{
  "hidden_size": 320,
  "moe_layers": [1, 2, 3, 4, 5, 6, 7, 8, 9, 10, 11, 12, 13],
  "router_score": "sigmoid",
  "routed_scale": 2.0,
  "lr_router": 0.000489,
  "learning_rate": 0.00104,
  "beta2": 0.99,
  "max_grad_norm": 2.0,
  "train_tokens": 326200000,
  "max_steps": 5074,
  "dataset": "wikipedia_en"
}
Below are experts of layer 11 (counted from 0) of a mixture-of-experts language model. Rows are named router (the router's row for the expert), up (a neuron's input weights, with its number) and show model dimensions 120-159. Each number is 200 + 30 x the weight over its row's rms, rounded and kept within 0 to 999.
Before each expert's rows: "gets" lists some tokens that make up at least twice as much of what it gets as of all text. This comes from a sample of Wikipedia text that the model never trained on. Tokens count by the router's weight.

# expert 0
gets: ".", ",", "\n", "–", " (", " "
router,196,218,182,163,249,215,238,200,172,246,185,149,146,199,232,218,185,227,200,170,168,217,211,206,170,191,227,184,199,219,184,215,205,183,249,214,224,240,203,199
up0,184,244,208,176,207,172,178,203,198,199,245,179,232,235,193,263,226,218,161,207,184,205,175,248,202,182,218,207,269,221,232,234,218,163,214,161,226,198,237,196
up1,248,172,133,207,206,177,176,232,204,155,199,205,227,192,211,220,214,261,188,235,185,174,193,212,241,169,198,195,174,163,178,231,172,159,257,217,177,246,139,176
up2,185,177,189,178,194,148,174,219,142,246,213,194,215,234,209,210,215,237,204,163,189,212,137,241,223,213,219,218,213,203,238,178,223,194,182,171,249,200,167,218
up3,231,198,165,200,163,240,233,178,254,219,225,155,198,251,167,173,219,167,139,211,247,284,249,198,234,184,194,199,292,193,208,262,202,146,210,171,209,224,213,181
up4,252,174,165,232,189,163,206,211,201,227,226,121,160,178,222,234,198,190,221,201,220,189,192,208,195,192,238,192,235,199,282,204,190,147,227,173,210,203,171,197
up5,220,190,225,162,196,188,210,217,215,232,195,129,231,219,230,188,211,208,219,208,190,191,176,212,222,178,127,175,228,171,208,302,211,192,218,224,127,239,216,234
up6,168,181,242,189,183,170,180,226,197,225,222,215,217,211,209,205,164,184,201,249,194,204,179,168,174,202,217,186,245,246,207,160,182,114,217,158,218,198,186,265
up7,158,199,241,159,265,260,211,161,205,152,180,225,178,170,229,179,219,161,180,205,206,235,208,164,248,199,232,229,249,213,210,155,208,219,261,261,202,214,210,156
up8,201,191,236,213,234,236,214,211,132,182,209,207,191,153,217,197,148,221,199,171,185,177,175,182,209,169,182,238,226,140,173,226,260,193,204,209,211,180,212,192
up9,186,174,219,195,221,206,231,191,179,157,153,187,196,192,270,170,205,202,191,170,207,254,203,171,209,240,176,247,210,200,188,206,198,189,271,188,170,222,183,226
up10,191,156,234,178,150,170,193,191,189,168,159,187,184,186,185,182,169,172,189,211,196,194,246,184,220,155,241,234,247,194,213,221,200,220,174,277,145,246,194,201
up11,228,196,178,172,270,216,224,236,160,168,166,160,177,214,196,191,195,231,211,214,176,172,236,169,202,166,189,258,217,200,168,205,235,220,219,234,194,256,174,206
up12,216,230,215,164,204,199,249,156,184,232,155,275,135,221,255,155,235,169,189,258,224,180,171,184,191,164,187,201,240,223,203,260,196,187,237,178,232,236,190,193
up13,149,213,217,152,229,151,235,196,211,164,191,205,228,186,209,149,247,205,193,192,200,207,197,219,199,199,232,228,206,136,177,206,174,156,231,231,247,206,220,209
up14,205,141,209,195,193,200,248,157,189,236,196,118,219,229,231,199,205,224,176,242,217,279,111,173,264,171,216,170,240,239,202,213,201,173,220,174,225,180,218,232
up15,191,189,190,230,260,227,203,161,188,217,237,191,242,211,203,191,215,216,241,266,183,262,192,153,215,204,204,195,161,210,175,190,219,222,285,138,205,235,175,186
up16,145,255,243,202,204,233,251,197,178,198,189,162,167,178,164,221,239,233,142,226,190,169,260,233,181,236,255,181,230,166,171,217,241,201,194,258,190,225,218,217
up17,223,195,250,188,213,227,214,184,180,236,183,225,258,236,234,221,207,265,192,186,160,210,202,226,205,186,189,249,229,208,176,172,242,209,248,195,267,299,221,256
up18,223,236,208,155,272,202,219,233,142,161,202,183,185,166,216,173,241,226,180,209,165,237,227,172,178,197,162,188,199,235,210,204,237,213,177,152,217,243,258,198
up19,189,206,228,229,186,188,253,186,168,161,124,215,169,176,192,195,184,221,170,193,172,218,160,217,219,203,204,192,192,194,189,269,233,185,253,206,235,171,208,214
up20,211,188,224,234,195,191,214,237,168,254,248,132,174,182,222,190,173,240,209,174,236,212,167,168,194,208,200,215,192,178,190,194,160,190,236,184,168,209,186,182
up21,224,143,226,150,154,199,182,204,175,177,180,138,183,159,242,198,188,202,216,194,192,251,233,212,224,188,182,238,218,211,194,193,218,192,254,157,215,202,213,242
up22,163,170,224,160,153,174,197,243,165,186,182,256,153,244,221,175,210,156,211,263,208,210,208,171,206,230,196,204,234,164,221,196,196,209,203,233,151,182,210,194
up23,222,175,205,173,211,220,178,195,184,198,227,169,152,236,176,189,222,155,265,221,212,209,239,240,268,156,233,245,170,189,195,193,211,227,194,221,164,170,186,212
up24,203,181,175,191,204,181,172,223,179,215,151,195,179,185,235,169,189,282,208,243,168,220,217,226,227,210,198,197,216,192,189,241,217,176,218,232,193,238,218,198
up25,168,136,199,179,161,212,189,187,220,167,178,171,232,206,199,196,224,227,229,225,217,205,161,226,224,160,203,184,188,184,163,216,160,204,221,299,197,172,215,219
up26,222,196,208,202,202,171,273,171,220,152,190,180,146,240,155,191,189,164,193,219,176,219,200,192,224,206,250,214,178,204,217,284,185,183,232,188,218,226,193,238
up27,171,184,231,223,218,213,230,112,229,212,199,167,181,201,261,186,196,202,233,244,226,202,221,160,209,149,174,159,194,210,164,224,166,186,183,213,175,149,166,204
up28,211,232,254,186,172,198,194,234,227,218,219,196,179,195,256,214,197,213,248,226,185,187,219,203,160,199,180,239,229,173,216,237,265,162,272,203,165,218,220,291
up29,189,221,206,256,176,256,240,213,115,164,238,155,174,196,158,192,197,195,200,160,188,248,157,170,236,239,223,167,211,240,163,221,236,211,197,184,195,156,163,205
up30,178,215,199,171,216,157,257,206,223,149,184,202,219,220,224,133,218,180,187,187,222,208,188,214,207,202,225,227,179,127,184,194,171,173,225,230,228,201,242,199
up31,146,223,240,140,196,266,258,174,174,165,174,210,181,144,221,216,196,193,167,185,231,222,202,123,245,178,197,226,262,165,220,216,187,168,257,233,183,183,200,217
up32,245,216,193,176,225,255,237,107,216,229,180,187,189,220,205,245,286,216,190,235,189,185,239,204,254,248,178,157,214,178,182,162,255,200,194,235,221,208,199,260
up33,148,213,231,181,232,185,189,182,171,202,137,168,177,179,133,194,212,184,193,197,217,244,230,204,194,229,227,221,211,218,196,253,218,221,226,198,196,209,239,219
up34,160,209,193,180,202,246,227,193,173,142,177,204,177,123,218,222,158,151,211,190,218,207,170,162,251,191,222,219,234,168,205,197,198,200,252,250,156,217,167,234
up35,167,240,209,187,232,245,230,177,182,184,209,223,164,89,229,229,179,192,205,182,215,168,218,156,209,174,185,256,246,212,218,225,223,215,266,253,189,173,168,181
up36,206,197,208,193,210,242,182,170,181,245,224,154,202,246,202,208,187,231,223,196,190,181,195,142,206,190,163,178,247,239,228,169,213,209,223,225,188,226,218,172
up37,191,221,199,162,263,226,224,201,187,136,188,209,244,188,233,196,165,232,154,169,205,179,204,212,217,164,141,246,187,255,235,204,160,218,261,221,203,195,176,151
up38,191,197,219,172,241,194,157,159,227,222,175,194,171,166,189,222,234,186,201,194,209,229,220,206,212,174,255,183,229,183,271,223,241,143,169,179,207,225,187,188
up39,236,193,227,205,227,218,239,170,186,293,145,189,185,217,231,252,236,209,229,292,232,193,196,228,245,216,201,150,280,158,176,173,225,233,195,206,171,177,175,270

# expert 1
gets: "\n", " 1", "==", " 2", " 3", "1"
router,206,202,225,215,222,175,157,190,208,184,143,168,235,185,199,157,192,184,141,175,217,179,191,182,193,190,193,247,254,177,160,201,247,177,227,250,195,224,224,185
up0,198,165,236,157,228,199,175,214,180,224,201,128,226,220,180,194,168,211,157,161,215,197,181,183,179,233,228,188,222,223,197,237,254,180,268,226,213,234,229,188
up1,185,226,238,185,233,185,197,184,150,207,212,199,180,233,272,135,167,233,133,143,220,212,189,143,166,257,260,238,210,230,227,257,195,170,216,176,223,218,249,203
up2,263,195,192,201,190,221,200,178,227,185,220,228,227,181,202,192,228,244,208,195,221,190,197,182,199,180,219,211,215,144,215,175,203,174,186,247,204,193,213,193
up3,175,184,188,182,153,155,168,154,232,241,188,200,217,178,189,207,193,174,197,196,199,180,196,217,193,251,243,227,174,180,244,211,224,150,254,199,187,204,203,230
up4,225,239,184,219,228,201,218,229,208,229,178,175,203,161,219,264,195,196,172,192,187,265,170,218,196,163,187,201,220,238,224,165,201,191,229,240,213,211,142,152
up5,248,213,232,179,167,180,165,207,185,195,204,178,232,208,206,170,199,202,233,244,242,188,264,198,210,188,190,216,246,207,184,170,197,165,213,195,187,182,200,147
up6,204,223,227,190,223,195,260,147,121,162,200,205,200,187,217,156,193,188,196,283,259,191,180,163,182,152,202,248,165,218,234,270,261,142,163,221,188,216,238,228
up7,183,182,240,153,197,187,180,275,235,210,200,179,255,215,139,205,251,236,218,230,184,227,156,171,173,123,224,257,201,245,179,217,243,185,193,231,176,189,185,205
up8,230,210,231,203,241,184,180,220,219,191,229,191,185,213,236,204,233,190,210,196,206,245,238,152,217,226,205,205,207,194,193,174,237,221,249,212,153,241,169,221
up9,157,170,203,207,196,163,260,175,188,175,128,221,142,197,233,220,142,194,190,208,227,178,188,184,180,164,201,228,177,200,222,200,182,233,184,192,160,252,216,192
up10,183,174,162,205,185,185,180,233,181,218,156,197,202,166,196,202,200,223,177,194,186,194,150,216,160,183,182,197,265,208,239,156,220,207,179,211,169,198,185,156
up11,177,213,195,187,205,227,226,140,211,213,185,158,219,201,226,215,157,217,195,220,172,177,200,203,175,240,217,201,195,144,294,229,234,191,216,186,206,247,212,208
up12,221,187,227,203,246,213,212,185,178,175,175,183,195,181,228,226,203,184,253,257,159,217,215,219,244,187,202,260,211,185,234,177,200,208,217,168,248,193,204,217
up13,181,222,245,226,231,187,150,253,204,214,151,160,240,211,190,213,213,206,150,167,188,193,176,215,207,239,171,200,257,183,231,224,233,224,249,187,160,202,233,218
up14,212,210,191,178,255,211,240,168,186,198,171,185,207,179,226,161,221,223,171,212,236,222,198,150,168,139,213,180,202,246,207,243,245,175,211,212,207,188,192,273
up15,256,174,206,196,158,208,198,132,189,186,199,214,213,154,276,235,146,132,164,170,194,297,204,223,156,252,275,209,197,228,224,227,204,134,254,195,168,223,188,239
up16,137,221,193,178,206,187,202,223,208,218,192,173,200,161,197,158,239,208,223,167,207,214,253,195,220,173,206,215,207,174,228,245,200,199,205,246,138,239,215,235
up17,217,228,189,225,161,226,186,212,168,192,220,189,180,223,191,153,197,175,196,217,196,196,182,234,145,202,207,241,226,183,214,214,217,165,186,194,173,208,194,193
up18,174,199,182,150,214,181,202,180,221,160,121,164,207,217,200,268,196,167,181,244,227,215,213,203,174,147,225,187,189,227,153,165,210,202,223,212,215,271,221,218
up19,223,236,208,207,188,183,174,218,174,179,173,188,225,158,169,230,220,184,194,162,168,228,206,267,208,194,226,189,213,172,221,252,247,142,203,205,171,187,219,146
up20,177,223,187,226,193,162,235,192,188,215,221,227,212,195,268,167,202,179,224,165,244,198,185,193,206,140,233,216,212,121,212,218,180,130,187,209,168,217,219,224
up21,217,206,166,133,164,183,228,219,226,201,152,166,182,142,211,189,217,228,256,218,260,226,177,142,288,201,207,243,208,181,191,198,183,197,251,187,233,212,220,199
up22,132,206,296,168,161,187,234,203,193,207,217,196,228,229,215,141,240,229,205,189,211,243,213,94,182,162,179,213,207,178,227,219,198,205,222,180,171,214,231,223
up23,146,183,217,171,179,238,159,216,180,191,197,231,179,123,203,188,221,218,225,195,199,219,173,233,195,278,194,254,191,160,129,296,233,241,208,183,205,204,253,209
up24,186,233,204,205,231,192,249,148,229,187,178,216,235,169,224,223,163,220,237,206,173,214,196,206,230,180,260,199,225,214,222,244,173,194,184,153,204,205,249,251
up25,235,191,262,166,198,222,188,208,211,214,190,184,213,255,201,204,159,192,231,266,173,216,190,200,148,128,176,220,213,238,162,180,197,223,187,251,222,213,207,244
up26,172,200,224,161,180,197,257,169,207,214,183,191,235,208,195,179,202,149,233,259,273,195,182,192,211,210,195,244,241,224,224,182,197,147,221,211,164,235,195,218
up27,185,253,240,211,229,200,249,237,189,227,210,188,197,174,214,217,242,187,200,219,229,206,191,200,200,175,268,172,221,161,265,248,258,189,180,222,205,222,184,204
up28,227,129,173,236,253,231,183,218,213,249,240,178,184,210,247,212,193,221,198,206,214,193,192,190,218,185,262,202,208,203,160,200,193,178,218,173,208,188,229,180
up29,168,167,216,187,179,212,223,212,205,204,158,152,242,134,178,250,176,231,199,266,198,242,279,223,254,228,212,171,220,148,218,238,211,220,186,219,221,182,175,274
up30,201,259,192,139,233,251,271,202,195,245,222,194,212,214,246,146,220,189,193,173,246,204,183,228,230,172,183,186,252,193,238,188,209,168,217,233,156,196,234,262
up31,206,242,254,193,215,225,193,201,175,179,198,192,152,253,192,210,207,166,232,209,225,179,168,184,197,224,193,270,230,208,182,159,189,182,209,155,221,258,210,230
up32,179,162,242,201,211,216,189,234,168,192,121,174,203,249,186,226,204,194,168,248,175,190,234,185,205,185,252,178,277,178,231,178,160,238,203,212,193,221,203,183
up33,232,234,248,142,185,166,179,137,214,206,203,226,169,210,241,231,151,183,208,233,227,202,205,268,222,148,200,268,193,172,223,180,152,182,175,212,201,211,237,221
up34,235,261,236,181,185,172,184,235,223,212,253,167,211,184,200,220,216,149,232,156,228,169,171,206,252,190,196,225,162,187,215,208,220,165,259,218,154,282,202,194
up35,180,176,186,224,179,201,190,200,212,232,255,180,173,250,262,227,183,211,174,215,223,233,218,195,187,144,190,168,230,250,242,186,232,157,146,184,230,144,168,250
up36,214,196,266,199,193,179,222,188,152,222,172,261,213,227,213,277,226,199,224,243,198,208,204,223,167,154,264,149,226,175,231,213,248,193,229,223,243,233,213,183
up37,231,180,238,195,194,169,247,162,177,249,189,158,233,178,169,193,218,127,210,226,208,228,201,165,220,184,206,223,184,188,246,257,178,232,245,190,223,202,162,205
up38,190,209,178,175,221,187,162,170,203,243,243,179,186,162,205,209,213,223,204,227,220,181,206,226,254,223,175,249,184,212,205,227,208,218,227,172,204,193,198,255
up39,163,232,225,207,224,230,189,200,142,181,230,192,176,230,166,183,176,192,231,198,239,170,233,171,203,210,185,149,214,195,168,213,226,177,231,191,155,189,141,197

# expert 2
gets: " |", " was", " is", "|", " were", "%"
router,235,220,171,170,189,232,217,230,164,193,181,187,204,187,196,187,273,168,220,174,183,194,203,208,196,218,174,197,186,190,198,192,191,212,288,148,245,180,197,186
up0,211,188,245,239,229,200,265,153,215,175,201,230,179,215,247,174,243,193,134,203,214,222,197,196,200,173,221,200,230,195,192,226,198,188,196,203,177,198,230,249
up1,173,175,201,266,215,176,214,180,156,186,211,192,225,238,229,142,232,169,202,239,233,217,228,179,221,187,239,214,144,180,198,254,208,189,233,172,197,173,230,166
up2,189,188,220,247,206,192,191,190,177,160,126,216,186,177,217,202,195,239,237,270,190,163,157,225,204,170,221,180,166,189,182,223,155,159,251,205,209,184,239,181
up3,244,190,232,205,204,188,207,210,189,243,188,179,230,181,187,206,250,167,236,277,212,177,181,193,184,166,218,258,209,190,171,163,189,188,193,168,189,171,172,173
up4,219,176,239,181,129,244,199,243,157,246,172,162,177,162,225,189,199,159,232,250,267,211,154,202,188,196,191,215,203,181,191,150,221,163,234,191,209,177,204,202
up5,179,209,242,199,202,167,163,177,168,228,226,197,232,207,145,235,227,128,214,247,178,217,195,193,236,191,199,188,244,199,198,194,144,210,277,160,179,171,219,178
up6,191,220,178,229,179,188,238,206,166,135,156,174,152,205,224,179,193,167,210,180,168,233,131,141,185,167,218,183,245,209,207,187,172,178,231,169,206,177,215,222
up7,201,222,222,201,227,244,214,164,204,237,204,199,226,201,185,178,177,146,195,204,189,181,257,178,221,214,204,262,190,208,205,236,133,233,261,158,161,210,230,246
up8,266,205,169,181,215,195,210,183,153,233,193,194,201,191,242,172,179,231,219,217,200,259,151,212,101,208,278,171,209,178,231,204,259,168,268,190,192,204,169,242
up9,232,190,156,213,190,205,221,225,213,155,176,218,176,219,152,159,266,203,206,181,177,190,192,198,188,233,194,250,194,146,197,225,296,196,239,185,218,242,183,203
up10,223,202,226,184,222,186,195,237,192,188,195,198,208,168,230,212,205,212,201,220,226,171,243,199,236,184,168,201,231,194,217,156,220,227,210,200,230,148,174,202
up11,183,224,136,174,183,148,219,179,171,204,198,163,183,161,219,231,199,202,187,215,224,176,199,234,156,136,196,245,195,246,195,226,211,194,194,146,228,196,203,209
up12,188,191,184,129,216,251,194,155,217,203,241,157,210,236,197,244,255,230,193,209,204,206,241,190,224,155,201,194,167,211,204,178,214,224,216,241,180,265,225,217
up13,232,212,211,165,230,222,196,205,204,233,205,173,238,146,216,205,237,206,200,215,207,189,194,233,222,161,204,206,157,205,200,180,191,238,237,243,202,214,189,181
up14,195,154,189,182,183,239,199,239,188,202,202,210,195,207,246,177,208,185,220,196,231,248,220,198,179,191,179,203,174,196,230,225,219,174,219,197,192,154,179,164
up15,189,218,159,154,194,175,239,161,181,227,177,143,180,232,198,217,214,200,222,217,269,196,206,199,147,187,221,223,223,144,211,250,166,146,221,174,223,230,226,196
up16,187,140,234,234,192,178,213,186,171,173,215,194,157,219,229,125,214,194,212,183,215,204,225,215,146,199,133,203,182,165,199,169,215,209,191,208,170,212,159,224
up17,204,202,178,204,200,228,173,193,156,214,187,189,179,188,221,214,210,189,192,248,223,215,176,212,177,233,176,199,220,163,203,217,233,151,199,228,187,236,207,228
up18,221,207,270,201,234,231,221,161,185,197,168,200,187,167,189,210,205,208,172,223,187,170,191,177,262,163,213,211,252,228,206,193,183,163,227,208,154,221,238,190
up19,207,191,176,225,160,137,227,204,139,150,175,224,203,203,158,226,193,200,201,225,212,182,162,244,171,198,241,233,209,157,177,214,213,178,252,157,155,184,175,208
up20,225,250,192,124,194,210,237,144,150,195,197,196,138,214,227,137,224,181,286,193,218,270,169,169,201,189,167,219,219,133,235,231,166,182,189,203,168,184,230,213
up21,248,187,201,223,171,218,226,163,206,181,211,221,167,197,192,188,176,174,201,212,220,236,281,188,214,202,168,237,217,221,244,224,187,135,213,156,207,196,132,172
up22,149,205,216,214,176,184,189,207,179,166,174,198,206,231,182,223,143,159,237,191,170,171,191,193,205,237,191,291,196,189,173,183,220,239,195,137,221,191,170,205
up23,234,172,208,211,179,262,198,142,207,202,197,178,210,216,222,187,200,209,172,173,226,168,190,193,219,192,198,260,232,227,222,244,187,114,243,218,218,182,231,183
up24,131,193,200,185,203,205,263,202,241,233,174,205,213,185,213,207,258,212,244,244,250,199,245,148,221,202,195,227,212,199,201,110,220,202,239,154,223,214,255,168
up25,204,165,208,238,221,247,212,211,218,224,234,159,238,178,184,212,201,198,269,184,187,190,202,190,216,216,207,188,198,197,213,210,205,189,254,126,204,206,213,140
up26,185,178,207,233,243,207,147,207,204,174,208,209,184,224,196,215,235,218,201,204,174,182,178,236,186,174,246,200,205,176,235,151,187,148,260,215,190,235,215,211
up27,179,181,200,210,243,262,207,180,227,140,195,185,203,146,201,162,207,280,219,207,228,195,259,154,190,187,213,233,213,166,169,241,171,160,215,192,129,195,189,191
up28,218,231,230,174,215,213,206,208,196,176,189,199,191,191,175,214,196,180,205,175,204,202,139,187,196,188,179,217,199,177,165,172,253,209,185,173,259,209,225,198
up29,210,171,203,178,188,210,260,196,190,206,153,176,185,224,194,195,219,195,183,177,231,191,222,215,188,178,175,205,227,260,191,232,126,218,233,205,178,238,196,258
up30,185,188,162,228,186,252,191,240,258,137,200,131,200,158,152,196,216,228,198,199,240,203,230,176,181,241,215,180,193,206,181,178,162,203,244,184,216,206,207,218
up31,251,202,164,192,259,198,225,196,144,196,158,222,192,184,182,150,238,192,274,183,170,248,201,261,254,170,195,250,251,199,177,234,205,224,206,201,190,207,191,154
up32,206,194,220,203,223,170,214,210,175,206,175,219,166,178,206,181,204,100,200,219,240,190,164,228,257,160,251,259,233,219,182,164,179,173,212,200,166,194,136,179
up33,227,172,183,178,207,218,254,227,207,189,184,174,175,145,269,220,232,209,216,207,177,225,213,201,209,208,234,261,194,134,258,208,197,166,185,175,223,164,188,211
up34,195,202,184,235,208,216,228,215,184,232,196,240,205,230,182,147,246,177,194,160,207,186,156,175,203,163,196,170,214,218,228,233,226,205,214,236,162,228,249,211
up35,207,197,204,189,217,200,229,193,249,177,211,206,210,199,211,176,229,190,224,223,229,189,219,182,188,132,235,231,195,149,187,183,234,231,190,179,214,211,167,253
up36,222,221,240,190,231,202,231,189,188,153,161,173,212,175,196,149,208,174,272,177,187,231,223,181,210,198,211,171,217,223,243,190,173,195,249,205,141,193,235,231
up37,187,194,199,167,217,210,250,198,196,171,204,180,207,220,196,201,207,214,186,172,213,214,153,145,189,215,193,222,202,225,166,154,166,160,230,225,192,172,170,193
up38,236,206,243,242,244,228,202,233,152,206,233,211,157,268,219,139,232,173,203,175,201,219,170,232,250,140,185,151,199,207,146,206,190,142,210,152,189,233,110,199
up39,212,228,131,202,205,185,229,185,236,177,208,187,175,181,219,179,219,270,243,235,238,262,188,161,203,197,224,212,148,194,196,217,147,194,185,240,206,204,193,178

# expert 4
gets: " the", " to", " of", " a", " and", " in"
router,170,177,226,202,217,222,220,180,170,220,214,149,250,169,220,213,288,229,244,191,260,205,204,154,251,172,213,168,214,187,189,247,197,184,213,186,186,218,196,248
up0,207,171,156,189,239,182,230,194,235,172,193,182,167,222,189,214,195,218,202,189,144,175,166,178,162,192,172,161,192,172,231,209,226,176,140,226,212,179,220,192
up1,191,195,186,233,219,227,211,196,178,213,224,207,141,234,214,197,176,267,172,167,192,201,197,158,202,198,236,180,175,197,234,172,183,193,192,221,194,231,187,204
up2,221,190,239,175,190,242,207,200,200,181,156,263,186,207,243,203,225,208,162,202,187,183,227,198,220,222,203,190,243,202,193,231,244,196,191,196,206,228,165,161
up3,222,182,191,250,219,218,255,164,209,189,175,175,225,230,218,184,217,202,153,186,175,181,175,268,224,106,212,236,204,162,236,210,185,145,182,136,195,206,176,227
up4,196,163,248,185,220,165,199,204,149,168,232,218,175,221,190,222,182,202,205,210,173,188,236,222,182,121,204,194,207,220,207,195,212,222,226,240,227,166,196,213
up5,219,213,134,187,228,191,211,200,145,164,149,228,162,190,254,166,214,243,187,217,197,206,198,197,214,171,257,178,190,188,220,188,202,167,173,231,183,203,205,204
up6,230,161,243,192,153,227,226,207,216,142,219,197,234,134,171,123,224,174,188,184,220,189,161,175,184,185,174,196,187,220,187,189,208,150,202,185,174,235,251,207
up7,189,163,171,201,219,227,165,187,169,158,172,235,186,149,230,225,235,168,231,259,199,174,185,221,213,218,141,199,199,176,157,222,224,183,282,260,249,233,207,192
up8,211,155,243,202,181,213,237,178,212,163,198,193,212,212,236,187,234,212,274,198,179,196,202,247,188,159,231,221,175,236,151,210,269,173,225,172,210,255,195,182
up9,171,130,219,211,207,215,219,155,208,173,164,236,206,197,207,127,191,182,246,212,245,218,226,169,165,181,270,244,220,207,171,213,182,160,201,211,179,188,218,246
up10,205,202,150,185,208,209,176,183,238,204,173,229,206,179,178,189,226,183,150,172,211,180,111,184,187,225,205,239,196,204,221,235,234,217,164,225,200,185,227,240
up11,170,165,231,197,252,230,178,176,172,220,218,190,179,211,236,225,185,190,216,207,173,218,204,172,135,203,261,176,188,208,154,180,217,158,214,214,216,235,224,191
up12,161,166,240,228,218,181,202,186,164,187,245,199,208,155,192,184,202,207,219,214,237,189,190,154,213,183,191,259,192,148,204,191,233,204,218,191,197,186,180,209
up13,181,145,189,212,242,217,145,207,192,194,173,184,129,204,221,174,128,178,220,175,167,178,205,198,216,194,200,193,265,232,200,137,171,215,199,160,154,168,244,203
up14,162,147,232,145,208,162,269,218,164,195,170,244,133,160,216,208,227,212,229,236,194,219,200,216,239,131,197,240,238,165,184,160,184,219,203,218,162,277,182,245
up15,158,191,200,224,182,193,165,196,198,208,166,194,180,217,251,208,206,200,266,195,166,224,175,230,148,204,213,208,155,199,119,195,213,198,181,176,245,183,130,165
up16,189,168,213,161,186,210,222,168,174,224,211,188,168,153,247,187,240,204,242,203,175,161,211,221,234,184,200,261,238,166,170,200,198,256,219,173,204,231,273,142
up17,199,176,196,164,217,217,185,205,221,176,137,172,220,185,176,127,225,190,221,212,209,145,151,221,226,198,173,234,216,197,152,177,289,195,215,202,182,272,208,187
up18,226,213,175,193,252,179,192,227,241,159,191,146,191,306,200,201,258,176,203,189,190,152,183,277,210,207,216,228,217,223,199,271,203,166,258,201,211,201,190,237
up19,210,195,215,155,167,167,195,166,186,187,211,211,117,216,247,165,184,186,216,212,185,216,243,157,220,173,194,223,261,129,169,180,172,223,217,252,169,244,220,241
up20,198,198,184,174,186,152,200,213,195,208,242,199,174,188,221,208,226,233,257,167,159,173,177,182,195,215,217,254,216,181,194,219,153,222,192,212,204,236,194,230
up21,218,178,188,160,188,214,245,169,210,155,180,208,197,230,197,204,182,215,195,258,189,202,212,271,227,192,174,205,244,200,179,213,216,213,198,262,213,205,182,237
up22,190,212,200,210,187,227,192,197,202,220,141,165,207,125,266,165,207,191,222,262,265,219,193,196,211,179,164,212,187,201,167,171,180,192,205,192,213,203,288,209
up23,229,254,175,177,215,226,223,159,149,186,181,187,226,219,223,168,166,218,258,178,221,173,173,169,206,174,204,172,179,212,187,199,206,193,197,250,180,196,203,210
up24,209,173,231,239,151,163,199,235,166,192,232,183,119,248,228,194,167,166,231,222,273,236,224,197,239,154,199,185,216,156,181,202,201,201,170,220,174,221,167,167
up25,174,183,176,213,234,202,179,182,202,206,175,279,161,232,184,186,196,159,207,184,206,260,177,162,207,205,269,245,176,171,193,210,255,183,200,201,177,174,222,238
up26,164,216,239,192,229,196,254,173,186,161,113,212,176,167,202,123,237,194,196,181,197,201,177,175,191,124,181,172,146,172,173,242,211,178,208,237,238,235,199,189
up27,208,225,211,174,219,249,220,157,219,195,156,179,181,193,164,168,241,193,252,231,199,180,175,184,190,200,214,208,204,154,177,191,208,210,221,226,246,249,258,191
up28,162,225,242,196,188,206,211,229,179,201,173,153,205,184,226,221,184,218,212,236,164,187,250,249,223,187,196,170,219,151,203,197,203,171,264,178,208,172,216,205
up29,176,175,200,238,193,204,161,166,187,245,217,221,197,135,248,176,196,206,217,214,151,249,159,173,175,180,209,189,241,158,183,228,238,228,191,215,181,203,243,206
up30,224,233,167,217,207,244,153,163,199,158,179,171,232,207,148,187,154,204,227,216,191,251,195,181,196,198,183,221,207,182,224,151,178,199,195,199,169,180,199,159
up31,180,167,190,199,195,260,239,140,210,166,170,215,202,186,233,196,178,173,205,219,235,221,234,230,167,179,248,200,260,223,175,197,195,229,224,258,185,249,179,215
up32,221,170,204,156,205,200,243,212,225,177,198,174,201,245,211,180,188,263,206,191,186,202,208,274,186,221,210,224,225,144,178,208,196,209,203,179,177,186,211,248
up33,194,244,195,209,165,229,201,227,176,206,133,194,172,161,227,202,202,171,266,244,247,235,209,172,206,207,238,153,232,249,175,168,234,196,212,166,246,186,203,230
up34,191,156,221,205,160,144,178,218,230,175,210,236,202,172,197,199,159,218,209,217,188,230,236,191,199,181,233,253,184,156,227,220,167,198,183,195,170,225,153,178
up35,142,159,201,177,238,183,228,227,154,155,199,273,199,159,188,187,201,218,207,202,178,192,144,164,179,180,229,217,246,233,215,188,181,158,201,171,269,173,243,258
up36,242,187,209,142,187,186,240,155,219,221,221,193,244,224,210,137,173,200,229,164,222,175,292,166,217,171,274,229,246,209,251,232,145,169,207,247,137,150,247,253
up37,180,217,188,180,210,233,204,212,192,154,224,178,232,188,187,142,203,235,184,172,188,277,182,202,157,225,227,156,255,204,223,218,185,149,203,196,188,173,243,197
up38,186,198,232,210,205,204,191,194,193,236,169,262,217,192,179,171,195,142,124,188,208,202,211,199,230,197,225,162,171,216,270,264,220,136,242,264,206,236,227,192
up39,206,216,243,215,245,227,197,154,236,168,190,214,152,221,190,153,157,177,231,179,153,162,181,190,187,148,246,248,178,263,159,146,182,139,207,232,211,164,183,188